Weights of a small mixture-of-experts language model, trained from scratch on English Wikipedia.
Size: width 128, 67.7M parameters.
Experts: 128 experts in each of 16 layers, a softmax router.
Training: a variant of SOAP for the experts, 788M tokens, 5742 steps.
Below are experts of layer 15 (counted from 0) of a mixture-of-experts language model. Rows are named router (the router's row for the expert), gate (a neuron's input weights, with its number), up (a neuron's input weights, with its number), down (a neuron's output weights, with its number) and show model dimensions 0-127. Each number is 128 + 32 x the weight over its row's rms, rounded and kept within 0 to 255.
After each expert's rows: a language model's description of what the expert responds to; "gets" lists some tokens that make up at least twice as much of what it gets as of all text. This comes from a sample of Wikipedia text that the model never trained on. Tokens count by the router's weight.

# expert 46
router [144 112 130 115 142  89  97 126 101 114 144  88  87 146 147 205 142 118 182 129  97 127 146  73  67 149 141 165 115 143 134 116 121 131 112 132 134 113  59 131 138  86  73  73 113 166 179  92  67 102 165 166 141 111 119 129 161  90 109  95 176 176  91 160  99 153 170 126 130 114 101 100 172 109 165  75 129 146 164 147  92 160 158 123 113  93 102 152 189 142 158 101 149 115  85 163  67 109  87 145 178  75 150 127  64 138 108 157 132 125 169 103  80 121 163  83 118 114 195 170 169 118 114 123 111 168  92 123]
gate1 [116 122 144 128 148  98 186 142 146 157  82 118  88 177 134 188 192 118 107 100 184 121 128 126 118  86 166 134  69 155 138 190 146 156 110 139 158 146 131 193 124 176 120 147 126 131 144 126 153 144  83 193 154  80  66  88 167  91 105  64 155 123  90 130 151 148 104 110 130 109 140  90 130 180 134 133 146 132 111 186 102 160  79 118 117  67 136 123 176 140 109 164 104 132 108 149 113 120 130 114 109 139  99 101 145 112 150 201 129 141 188 134 155 174  98 143  92 108 163 129 158  74 168 152  99 163 137 215]
up1 [134 150 124 160 170 110 126  70 136 125  58 147 136  69 121  99 170  87 124 110 105 103 155 107 149 101  92 155 154 128 183  88 108 155  55 135 152 130 109  96  78 143 105 132 121 129 154 163  80 119 142  69 151 111 178 104 139 177 157 145 131 137 168 102  50 180 166 149 129 133 168 130 122 120 161  93 144 116 114 123 136  85 148 127 195 155 115  43 132 125  79 149 127 114 167 100 139 147 131 111  95  68 164 103  78 155  93  91 126  79 108 188 137 104 129 105 167 135 122 115 136 129  69 195  94 151 125  84]
down1 [107  76 109 134  82  82  77 200 127 153 142 169 145 171 137  59 123 167 113  91 120 113 105 116 113 118 125 141 119  95 113 107 109 105  94 172 122 123 139 157 178 201 107 136 128  81 124 103 156 161  57  46  69 100  98 176 147 113 117 107 111  76 125 109 128 125 168 132  89 139 127  69 124 153 109 157 135 195 160  45 133 107  86 138  84 115 118 178 122 129 146 100 143  71 159  91 119 110  66 134 171 162  84 125  80 137 132 106 145 136 100 102 163 144 108 144 130 105  96  75 123 145 125 128  90 112 142 139]
What it handles: Prepositions after verbs
gets: " in", " for", " of", " after", " from", " during"

# expert 36
router [124 178 140 164 159 120 122 111 177 129 130 142 142  94  89 169 136 136 159  97 160 183  69 183 173 175  98  86 178  96 129 151  78  99  85 139 112 135  95 127 127 172  96 119 154  89 148 104 161 132 103 116 103 109 133 116 184 150 145 116 104  80 150 176 144 155 107 121 129 152  83 152  95  93 116  88 142 180 141  61 161 141 119 129 135 169 113 153 117  84 132 155  77  62 112 134 126 201 186 129 113 111 110 139 127 199 140  88 168 126 112 104 219  97 114 103 167 103 131 138  96 134  84 135 117 173  92  89]
gate0 [ 82 181 109 161 124  78 156 121 119 114 111  80  89 131 115 127 113 154 146 162 110 141 104 156 107 165 187 140 109 111 116 120 130 138 109 158  67 122 129 141 165 144 121 156 133  96  92 133  67 147  77 197 139  97 108 124 191 135 147 101 121  96 123 110 121 146 104 159 124 115 119 139 177 142 129  95 125 103 145  54 160 125 144 123 186 148 111 114 177  60 229 210  87 135  97 156 123 157 133 143  82  97  95 130 144  87 125  75 112 117 160  97 115  81 144 129  64 118 113 211 131  87 139 103 111 144  96  99]
up0 [ 72 155 136 150 138 119 152 151 172 126 113 104 169 154 152 143 136 107 163  44 127  82 152 110 104  80  97 128 135 102 162 144 117 109 125 115 115 106 155 104  96 148 138 135 170 158 119 159 153 106 132 121  84 133 114  54 113 105  75 132 129 117   3 115 123  89 147 159 148 150 192 111 126  78 186  82 223 141 119 157 137 133  99 147  63  88 132 157 137 141  73 129 134 124 166 103  77 152 165 186 121 158 168 144  93 130 135 123 187 109  99 145 140 133 130 134 112 118 135  65 102 146 172 122 144 126 146 101]
down0 [109  92 204  66 162 146 163 141 116 168 126 124 166 144 132 175 146 155 148 137 133  98 116  87 132 136  60 156 153 170  94 108  80 137  96 115 144 162 182 152 120  87 126 107 106 102 113  82 100 170 130 168  81 169 153 137  82  75 110 144 114  96 123 106 144 118 151 136 116 133 136  90  79 192 112 122 133 138 138 189 139 131  99 106  85 144 132 205  97 158 112 100 151 126 119  56  65 168  96 148 151 109 133 113 154 142 108 179  57 101 104 130 139 113  98  94 114 181 124 153  97 112  65 126 188 105 122 173]
What it handles: Separators before names
gets: " |", "-", ":", ",", "|", " by"

# expert 3
router [102 198 150  88 115  77 117 166  87 103  86 124 103 121 100 139 120 106 134 194 112  98 112  68  93 157  95 127 121 132 136  84 161 105 167 182 142 128  72 141 161 147 153 184 176 184 188 105  94 124 152 123  71 141 118 101 113 138 138  97 158 144  94 107 158 149  87 147  90 133 123 143 147 202 110  99 120 126 122 197 122 115  96 121 124 108  72 189 146 142 166 146 114 122  91 165 207 187 148 112 151 181  96 123 116  78 130 110 110 100 147  78 120 110  80 111  88 132 122  98 147 125 140 125 161 147 145 186]
gate1 [ 94 135  84 166 153 165 104 154  87 105 146  82 151 136 111 157 149 122 145 209  88  84  97 127 106  67  53 106 131 152 118  42 149  85 145 156  89 191 132  87 107  68 142 111 129  65 114  76 157 133  97  90  71 148 176 152 167 134  99 130 100 144 103 149 107 135 100 128 102 147 136 104 196 115 141  68 135 141 145 111 125 132 106 142 180 140 122 111 153 104 142 115  85  82 134 113 157 192 133 109  94 149  81 146  57 123 102 166  82 122  90 103 130 125  61 108 126 147 144 158 139 117 132 135 139 134 120 152]
up1 [143  88 138 156 106 127 103 122 151  79 115 124  84  91 128 116 118 112 165  90  65 104 138 110 116  71 118 185 140 139 106 137 125 160 160 137 126 104 127 133 184  71 116  94  57 111 169 172 148 117 116 136 145 132 141 106 119  89 154 128 152 123 142 125 128 111 134 174 119  53 120 166 161  95 130 120 141  89 113  96 107 180 162 158 181 110  68 162 104  37 155 109  94 121  69 101 146 119 128 150 132 168  66 134 162  22 159  87  90 139  99 116 115 140 115 123 150 158 140  95 140  77 135 133 144  71 192 114]
down1 [152 166 140  88 143  88 146 147 148 150 184 113 136 105 155 135 130  98 108 136 164 101  93  65 125 145 134 109 121 117 115 124 158 144 132 165  67 170 116 143 205 129  94 121 136 141 121  96 109 120 177 112 106 153 116  39 179 102 145 141 185  55 135 100 171  92  68  81 152 154 127  96  98  80 106 158 201 170 139 150 177 101  83  86  85  83 139 128 190 162 156 155 145 141 157 142 148 142 172  90 138 131 105 114 127 129  84 121 121 149 166  62 138 139 145 103 147 180 117  99  95 161 150 148 151 177 113 149]
What it handles: Quantity words and numerals
gets: "0", " two", " three", " of", " many", " four"

# expert 16
router [124 123 114  58 155 174  74 195 161  73 116 171 156 135 139 158 185 166 162 194 122  94 122 120  79 154 133  74 149 108 190 138 138 127  85 160 139 135 116 151  98 167 151 154 112 182 141 136 149 119 113 113 117  79 155  75 132 131  97 126 144 138 117  96 149 135 105  91 108 129  73  26  65 161 116 133 107 144 158 168  94 124  72 127  96 140 174  65 133 128 148 167 186 124 160 118 166 146 115 189 127 109 104 155 111 153 105 182 157 163 125 154 142 147 119 109 153  95 167 107 101 120 138 119 156 133 157 157]
gate1 [158  88 151 138 113  94  88 229 181 112  82 124 138 151 175 108 148 149 142 195 121 100 161 102 126 140 173 117 153 169 145  84 116 153 165  87 145 126 141 181 124 141 113  65 105 143 148  90 138 178 125 137 174 122 165 156 134 131 174 156 112  82 116 132 120 170  55  74 177 149 181 104  86 121 144  85 175 184 119 146 140 157 133  96  92 183 129 140 113 154 133 121 122 115  69 158 133 207 135 134 116 144 103 140 138 128 100 143 188 184 138 127  90 128 140 137 142 141 157 158 160  94 164  88  93 140 154 134]
up1 [120 114 109 113 117 114 136 124 135 110 175  96 139 128  98 160 176 120 120 175  98 155 151 144 144 149 115 116 109  93 122  88 136 130 184 155 123  87  70  78 131 127 160  81 149 101 142 175 162 178 136 160 100 156 105 149  86 117 149 183 116 158 100 123 128  84 134  87 114  81 157 144 123 119 166  84  37 231 130 125 113  98 120  97  51 119 135 151 151  75 175 118 129 112 106 138 114 142 160 128  91 157 133 132 139 133 102  94 144  65 111  85 179 159  66 111  51 178  96 164 138 119 126  87 154 132 128 175]
down1 [167 125 121  51 112 118 139 104  81 124 126 110 139 150 152 166 112 114 104 109 160 134 112 130 141 173 108  78 169 189 158  61 123  98 158 177  53 180 118  84 151 181  97 153 126 138 179 147 148 137 112 155 114 137 104  98 172 174 135 167 147 151 138 111 130 159 145  92 113  83 132 147  11 152 155 117 155  87 113  96  75 140 107  84 134 103 162 143 157 115 142  98 141  81 151 128 179  81 129 106  50 174 148 167 166 121 129 129 116 131 130  75 126  70 132 111 120 138 164 121 135  82 139  99 132 149 140  96]
What it handles: American sports teams
gets: "|", " the", " San", " a", " Los", "″N"

# expert 35
router [185 122 152 176  78 140 124 135 162  70 153 105 148 131 179 109 146 193 173 162 160 139 112  67 129 128 118 157 149 117 108 167 150 173 101 127 140 160 164 166 151 146  78 118  96 136  86 122 113 146 129 184 123 129 107 138 191 120  95 189  95 107 141  94 152  86 111  68  92 155 113 137  92 103 164 101  74 148 120 176  86 142 151 110 120 124 101 128 107 194 153 167 126  84  84 132 170  91 123 150 121  88 124 129 108 137 143 113 136  78  85  66 179 131  73  90 113 120 130 151 148 189 186 143  99 164  96  87]
gate0 [176 178 186  25  86 199 124 155 182 139 157 172 150 115 146 127 120 169 194 147 172 113 128 170 166 125 167 164 112 140 152  95 168 102 112 158 110 112 185  86 140 112 131  77 168 132 122 116  66 130 129 128 127 131 197 123 150 121  90 136 107 185  91 147  86 118 186 103  77 114 136 178 158 140 167 107 120 157 106 106 121 134 170 102 153 108  86  98 148 137 105 125 168  79 147  89 153 113 134 111  87 135 158 146 122 115 108 178 109 143  70  97 175 140 115  85 115 143 103 128 113 164 111 125  96 145  96 143]
up0 [124 166 111 117  97 108  78 119 120  67  90 116 106  60 101 115  87  96 133  97 140 104 135 121 123  50 109 152  71 161 114 131 115 111 110 150 159 139  71 162  98 104 118 161 139  98 128 114 168 145  89 104 145  82 130 144 129 103 141 140 113 178 130  83 161 170 150  81 180 105 164 156 115 205  94  77 167 115 159 149 132 118 101 128 160  70 150 144 161 145  90 113  68 105 183 139 143 179  84  71  81 121 122  83 149  66 115 139 160 111  78 201 154 143 114 115 111 123 160 161 118  79 133 137 129 134 114 173]
down0 [ 77 105 154 113 197 146 120  89  69 135  99 141 129  91  98 174 146 158 145 119  99 133 193 106 144 102 157  93 179 116 131 179 101 111 116 132 175 128 120 150 100 162  94 125 134 152 140 161 120  52 157 103 120 152 149 143 144  78 101 104 215 137  26 148  74 106 167 109 113 109 120 152  86  71 162 111 119 129 165 102  57 129 100 162 118 167 139 126  99  80 167 116 135  94 130 121  88 121  93 125 151 152 112 121 111 127 123 124 182 127 132 143 132  62 122 192 111 120 164 127  92  72  85 115 101 156 141 118]
What it handles: Date and place prepositions
gets: " on", " at", " On", "On", ":", " from"

# expert 43
router [151 173 135 115 171 143 154 167  89 121 107 165 160 193 107 106 108 194  98 149 142 180 144 123 137 153 118  59  98 110  91 127 150  69 110 162 116  67 150 171 106 149 124 185 185 157 151  91  94 140 103 120 117 166 131 120 138 169 114  93  67 139  92 135  64 105 134 139 107 164 124 118 132 155 135 132 112  92 176 151 146 122 113 137 131 127  97 136  60 185 191 126 188 157 131 143 143 173  90 120  98 116 101 109  95 158 131  47 104 155 140 189  97  91 127 140 124 146 125 111  86 154 165  57 135 107 159 140]
gate1 [159 121 142 114  51 106  85 100  62  77 138 178 123 142 119 112 145 133 133 121 105 131 150  86 111  47 146 107  48 131 147 177  66 120 120 172  94 132 157 140 152 116  91 134 120  85 186 122 124 151  80 122  77 191 143 123 139 169 140 140 146 165 109 100 192 113 125 157 158  79  90 191 110 133 138  91 146 166 100 148 137 154 126 160  81  88 140 164 129 161 129 101 132 174 167  63 168 170 141 159 135 128 136 127 117 129 154 160 147 115  79 102 149  95  96  47 167 140 126 168 130 149 121 139 118 137 124 170]
up1 [129 132 162 137 119  90 182 183  84 143 159 116 109 135  98 163  87 143  56 128 118 167  96 131 113 151 119  67 169  83 148 164  89 184  97 154 150 130 192 160  91 188  95 166 140 172  62  81 154 161  85 148  90 189 142 119 106  71 152 141 140 110 100 156 156  97 131 112  98 104 118 154 127 101 117 104 161 147 144 118 123 133 115  95  37 142 103  86 142 132 104  67 151 108 108 130 160 145 108 185 141 149 133 133 125 122 120 128 178 139 125  97 132 152  84 127 132 122 104 126  57 185 105  87 171  86 151 121]
down1 [105 123 125 106 114 121 112  97 197 180 106 178 128 153 165 170  96 101  86 104 125  99 136 170  92 159 119 124 119 181 117  77 159 123 179 135 173  79 199 144 124 175 116 123 152 125 189 109 131 115 118 152 134 134 128 164 140  97 149  91 166 133 127 153 137 182 155 148 144 145 139 137 160 159 109 130 144 133 179 125 113 110 163  73 179 170 133 114  33  92 181  97 108 151 159 206  97  89 134 109 175 105  79 136 106  81 103 114 108 111 109 134  93 162 138 209  74 133 101 121 121 144  90  83 127 144 129 156]
What it handles: Later digits in statistics
gets: "4", "3", "7", "5", "2", "8"

# expert 55
router [ 87 140 213 129 116 117 190 139 120 125 150 123 112  99  64 174 110  73 169 107 193 135 113 119 171 133 108 129 118 148 136 143 123 104 130  79 107 165 138 143 143 135 140 157 131 125 184  91 145 103 138  70 166 112 116  83 176 134 111 154 115 178 144 145  77 185  65 125 109 136 147 154 146  95 168 101 101 155 100 104 152 148 128 162 110 148 169  94  68 149  95 131 140 101 117  91 118 107 192 110 123  77  90 101 140 105 150 153  66 177  69 187 110 124 110  95  95 168 128  79 141 153 205 115 114 130  97 152]
gate1 [162 191  65  84 116 129 161 131 189 114  95  47  84  71 142 112 120  91 135  81 133 109  79 165 126  97 136 165 158 158 153 144  99 122  75 109 133  99 134 141 172 119 124 126  59 112  88 105 146 109 116  89 119 160 117  63 106  82 179 152  86 116 131  69 132 151 133  86 100  69 159 133  92 144 101 111  85 121 130 122 115 123 128  98 168 135 163 109 131  83 116 130 140 148  95 150 125  91 134 193 176 136 103 149 115 121 117 199 140 151 121 158 108 190 134 115  57 104 164 145 106 110 178 161 134  80 114 117]
up1 [ 34 136 139 152 120 119 139 140  91 113 119 155 141 166 101  63 156 128 130 104 147 143 164  84 134 169 131  84 145  57 105 146 122 180  80 135 132 126 177 127 149 160 104 155 128 140  97 158 131 141 184 167 133 116 150 128 110 132 143 160 110 172  39 147 109 116 129 102 124  89 168 222 144 137 107  88 150 118 143 148 154 109 135 122  64 175 142 162 111 116 121 148 123 104  86 124 145  49 127 127 205 133 148 111 118  44 168 107 105 165 147  90 131 168 126 129 125 146  86  86 190 120 122 121  93 113  95 110]
down1 [ 84 143 131 110 152 116 111 157 133 127 153 142 166 111  82 182  94 111 159  99 109 158 165  92 156  92  84 170 128 175 149 114 149  96 191 131 137 109 105 181 109 157 124 143 144 114 142  92 159 127 167 182 144 156  75 180 136 139  67  76 138 142 168  87  84  68  84 169 129 109  95 172  63 193 148 168 129 114 159 142 130 125 157 124 141 133  91 135 106  86 132 118 123  82 151 163 103 130 163  83 110 124 111 111 181 114 151 165  73  88 127 122  84 156 117  79 182 159 120 121 195 155 121  74 132 112  75 101]
What it handles: Closing quotes and parentheses
gets: ")", "\"", " –", " |", "\",", "'"

# expert 52
router [155 143 176 153 130  99 100 135 123 151 107 130 158 176 152  89 120 178  81 162 131 159 104  87 172  95 177  65  71 124  64  95 161 125 195 155  65 148 103 114 125  95 148 133 157 168 159  88 149 166 114 116 102 127 180 115 100 115 104 133 101  67  99 113 153 119 129 134 164  96 107 116 110 182  84 112 124 121 156 196 164 184 120 132  88 103 159 111 197 182 146 151  96 121 122  77 174 128 102  86 119 133 125 146 109 172 112 102  64 172 103  81 183 130 130 131 133 130  95 125  94 126 127 128 169 138 174 125]
gate0 [ 86 175 139 169 125 101 155  99 126 150  92 136 151 101 124 151  96 172  80 122 113 119 117 126 157 114 133 115  76 158 124 154  88 110  84 109 145 128 150 137 147 152  89 167  94 142 148 180 145 108 184 150 101 195 126  80 116 178 125 139  75 126 117 172 137  82 133 144 161 131  89 139  92 147 152 133 137 131 153 140 195 147 162 104 187  93  61 186 124 111 179 164 186 112 148  72 119  58 153  93 114  60 142 189 140 147  91  93 130 116 101 132 184 126  91 108 190 140 104 157  87 170 115 134  89 131 132  97]
up0 [128 104 109 141 152  70 142 147 117 104 123 142 122 126  98 140 100 164 145 152 128 156 108  69  98 126  93 169  80 147 113 152 157 115 155 121  99 109 103 124  61 110 101 132  71 113 115 144 142 110 104 113 152 110 151 121 122 137  98 156  61  80 157 186 143  76  77  70 204 129 150 106 149 108 106 131 107 108 134 137 106 110  82  62  84 140  90 131  96 109 111 149  96 109 145 119 165 190 123 128  63 165 111 159  95 135  70 145 134  91 125 100  92 159  96 126 130 145  31 142  63  66  96  95 105 162  82 105]
down0 [122  75 126 105 163 148 150 147 105 157 125 117 140 135 142 142  51 129 103 184 103 127 128 131  71 104 129 137 104  85 102 169 149 129 177 147 128 181  95 153  90 108  93  96 141 167 107 170  95 135 108 149 155 111 100 116 140 117 140 128 140 185 141  86 113 182 113 103  69 165 188 125 107 144 130 226 141 119  93 103  61  79  94 119 128 150 129 148 125 148 191 132 114 179  93 154  82 165  89 168 143 146 122 149 105 164 117 134 133  76 145 169  59 114 140 160 133 184 183 173 179  94 127  92 138 134  85 145]
What it handles: Measurement number digits
gets: "0", "5", "2", "3", "4", "1"

# expert 41
router [ 82 130 140 125 106 109  91  74  92 155 153 171 152 166  77 145 136 175 112  98 140  87 150 215 109 170 124 135 140 106 103 109 162 151 143 105 106 191 103 109 147 137 142  84 192 115 121  53  96 139 124 122 124  85 168 119 126 121 132 167 133 118  84 104 186 145 173 165 117 148 167 149  83 120 116 153 132 158 156  91  99  81 126  91 130 230 104  70 111 144 164 146 125  92 102 104  83  63 151 127 123 117  97 135 144 103 113 118 164  99 141 146  89 135 139 116 103  69 186 129  85 140  90 126 124 167 121 182]
gate0 [119 118 114 122 130 139 134 134  92 124 171 117 117 151  77 120  69 114  75 174 116  94 166 100 201 158 186  84 148  91 119 143 105  98 177  92 143  93 112 177 145 145 180 159 113 123 112 124 162  88 160  85 174 155 163 117 170 127 146 103 112  46 113 130 113 125 183 175 146  89 165  76  92  76 153 101 144 132 131 187  98 174 136 134 130 183 150 132 146 131 181 117 165 154 126  77 107 156 161 108  91  88 122 155 157 105 126 165 151 144  84  89 156  60 145 122  75 129 134  92 113  99  93 172  97 133 100 133]
up0 [159  97  95 188 125 175 117  97 118 107 137 103  97 124 181 159 175 126  75 130 134 102 156 135 217 153 142 119 155 133 110 135 121 108 117 164 116  91 143  80 138 135 154 147 154 108 147  99 176 113 123  88  97  71 173 127 138  91 131  96  83 109  74 145 130 140 163 166 150 136 141 137 160 133 209 139 116 185  97 102 132 134 102 201 110 177 153 137  49  99 147 161 133  82 175 133  92  82 116 157  87  99 107  59 106 162  96 157 136 110 174  91 133 142 173  85 128 119 150 152 125 143 108 138  69  90 121  88]
down0 [123  93 159 155 103 186  91 106 132 153 155 118 127  76 134 108 158 144 111 124 140 165 124 195 132 133 112 112 103  56 186 167 137 159 114  82 151 131 107 132 175  77 174 158 181 106 124 110 171 132 137  85 162 109 183 126 132 119 152 132  60 153 152 118 139 147 142 118 182 149  35 135  81 116 140 147 169 157 129 123 142 122  56  84 113 103  95 105  89 119 138  81 128  94  84 127 138 135 180 129 145 175 182 143 183 120 107 158 125 145 152  69 154 127 140 146 125 130 106 162 121 164 157 134  83 206  79 148]
What it handles: Coordinating conjunctions
gets: " and", " but", " or", " while", " then", ","

# expert 56
router [180  99 164 106 110 185 173 162 110 148 155 122 138 133 107 122  84 152 114 147 204 105 182  84  99 155  92 133 100  99 133  35 158  93 129 127 116 113 151 160  70  97 103 144 129 146 104 117 132  78 101  78 143 122 154 125 189 168  81 100 118 138 127 169 104  97 124 126 134  61 181 116 160 176 136  90  78 101 162 141 134 154 137  84 159 123 147 101  94 123 104 169 130 125 160 160 134 111  93  93 114  95 125  92 176 133 109 140 138 180  79 104 211 141  98  85  71 144 157 146 179 154 126 116 127 101 164 133]
gate0 [138 152 122 121 133 118 160 122 156  91 107 100 108 133 109 107 118 120 180 111 131 143  47 127 136 170 155 141 133 117 147 132 151 118 185 107 172 142 150 139 123 118  73 156 116 140 115 151 216  87 114  82 132 187  62 158 145  33 125 114 110 173 142 140  95 107  95 125 135  36 140  69  96 121 124 128  87 160  97 166 141  90  93  75  93  71 129 129 147 153 140 171 106 148 156 110 152 153 127 147 176 112  72 111 114  88 120 129 123 132 115 129  87 187  90 135 125 146 137 162 108 100 106  49 192 139 113 102]
up0 [114 166 152 141 170 142  98 161 148  99  73 171  86 140  68 123 141 147 205 121  90 209 156 142  82 156 123  73 119 165 119  96 137 135  84 180 144 114 114 163 103 157 143 195 159  81 143 155  86  81 140 184 145  62 161 107  97 119 125  77 113  84 133 128 163 128 109 135 151 182  97 142 107 155 130 104 117  94 106 135  77 114  68 159 116  70 101 101 170 103 132 148 154  85 170 123 132 144  84 102 133 113 101  77 130 116  86 150 149 140 125  83 137 152 120 168 131 163  91 103  89 161  78 114 146 106 128 150]
down0 [ 95 117 138 103 116 116 162 100 168 175 116 156 168 175 126 156  95 111 138 120 137 126 108 102 160 166 158  99 119 126 146 198 104 139 173 105 137  85  90  76 208 109  75 136 100 146 138  99 193  40 165 104 135 146  93 138 123 127 133 150 159 136 132 134 133 167 115 187 146 175 154 119 161  72 105  88 140 161 113 123 143 105 161 109 101 114  45 136 150 161 114 136 183 184 144 115 123 112  87  77 171  87 175 169 127 194 118  56 143 135 104 142  84 161 105 144  98 114 150 141 127 123 149 129  72 109 111 131]
What it handles: Last digit of years
gets: "6", "3", "4", "5", "7", "8"

# expert 60
router [147  77 156 151 161 161 215  67 162 147 162 170 109 135 172 135 167 125 130 139 194 109 119 118 170 115  75  80 148 136  74  81 121 105 155 135 170 108  87 100 135 130 119 157 105 137 151 113  93 128 157 136  93 171 132 134 175 141 125 105 120 142  74 158 147 147 155 112  74 110 178 168 135  89 106 168 155 145 175  76 143  91  88 118 129 105  81 115 117 133  82  85 120 123 109  68  85  92 149  97 129 104 132 130 102 161 168 104 114 149 112 188 142 169  65 119 161  83 140 101 122  99 145 192 104 147 188 143]
gate0 [120 109 148 127 137 118  98 149 206 122 161  91 141 140 144 145 126 188  73 155 111 138 159 144 180 130 117 131  52 121 122  66 160 122  98 122 123 171  91 102  73 139 100  85  97 121  42 136  98 123 102 189  91 170 152 156 123 141 113 121 155 185 139 118 146 100 144 145 117 120 101  97 107 174 124 138 149 117  99 139 124  80 106 109 184 151  85 136 168 162  58 126  86 142  76 154 140 130 111 121  96 108 125 164 130 171 162 182 161 134 192 110 162 103  47 102 122 142 151 128 165 145 106 140 157 115 139 204]
up0 [131  83 108  99  97 212 165  97 137  63 156 107  90 131 110  71  97 186 158  75 138 150  89 111  84 110 167 173 107 143 156 125 172 196  91 148 112 102 124 161 101  76 105 135 184 126  81 121  99  59 112 172 178 125 157 148 128 160 142  96 160 125  68 100 106 124 125 161 144 109 154  77 143  87 154 118 108 115 121  90 148 150 152 112  82 103 140 158 185 144 150 112 136 176 138 125  93  95 109 166 105 105 130 130 161 195 115 100  80 107 112 120 102 135  92 145 145 129 171 179 137 111 154 126 157 111 180  93]
down0 [105 103 123 137 128 126 105  96 118 145 100  41 144 162 127 173 128 101 113 148  59 115 156  98 148 150 193 101 148 109  88 125 119  38 116 114 100 134 126 133 156 142  99 107 101 112 136 148  61  82 113 129 118 147 115  77 167 107 141 162 107 150 206 163  68 111 121 154 126 147  51  97 145 154 105  64  75 161 166 122 109 106  98 174 153 113 180 144 186 137 101 112 159 133 103 148 109 139 193 119 125 173 137 134 148 108 125 137 121 218 142  96 172 120 156 126 150 136  89 123  95 142 103 101 135 145  75 116]
What it handles: Taxonomic name endings
gets: ":", "us", "a", "ia", " ·", "is"

# expert 31
router [211 196 163 108  80  79 132 116 146  89 182 141 121 107 150  50 113 145 154 171 103 144 157 164 180 119  67 118 119 180 159 100 112 153 186  98 108 117  95 135 131 102 139  91 101 127  93 130 155 109 140  98  20 163 106 115  95 114 139 127 128 121 136 153 143 112 134 177 115 114 153 171  99 182 124 145 103 103 119 183  84 115 130 156 138 124 107  86  86 112  99 163 128 131 119  87  80 145 157 104 128 106 151 162 158 137 135 167  82 152 134 153 149 141 174 104 109  79 196 141 144 130  79 113  98 170  94 138]
gate0 [114 115  75  60 113 120 144 111 164 103  92 218 130  90 146 127 131  64 103 134 171 123  68  94  68 125 109 171  70 154  98  81  95 127 153  94  94 144 124 148 114 109  68  97 135  64 141  90 125 139  89 196  95 132 153 105 103 139  99 137 123 149 180 152  89 171  95 133 129 101 174 170  67 111  99 180  58 138 110 100 136 127 160 105 159 128 100 119 161 126 139 165 175 136 147  72  58 112 145 136  82 117 115  83 137 133 116 121 122 113 128 133 155 152 130 163 113  91 147  90 128  99 106 124 122 172 130 159]
up0 [134 128  66 183 130 108   9 126 113 136 137 137 164 165  84 119 154 130  96 102  84 151 139 129  99 110  94 116  83 129 135 146 121 104 102 123 161  69 105  85 113 122  49 187  97 201 127 145 120 107 136 108 129 161 171 125 136  94  96 139 142  67 114 161 153 148 182 126 122 213  93 160 118 155  62 134 122 148  86  90  73 127 121 126 102 101  97  99 155  93  79 150 128 124 115 142 124  76 106  87 127 170 122 115 107 141 158 117 162 130  76 148 170 156 142 158 117 132 115 162 139 106 147 157 150 151  71 104]
down0 [116 121 201 150 114 123 115 176  64 146 143 126 170 203 142 124 137 121  87 112 167 180 129 134 121 153 106 107 102 116 161 166  98 121 145 169 134 119 105 113  81 120 128 200 155 186 141 122 173  76  72 106 165 101 131 122 142 147 185  96 141 129 129  94 108 127 168 116  69 151 111  64 132 126 130 155 124 200  85 104 135  99  95  84 118 149 113 156 129  93 155 156  79 108 132  96 161 109 156 168 180  82 117  39 101 115 179 126 156 124 110 140 109 100  56 142  95 131 165 149 136 112 114 121 132  87 120  77]
What it handles: Copula and auxiliary verbs
gets: " was", " is", " were", " be", " are", " been"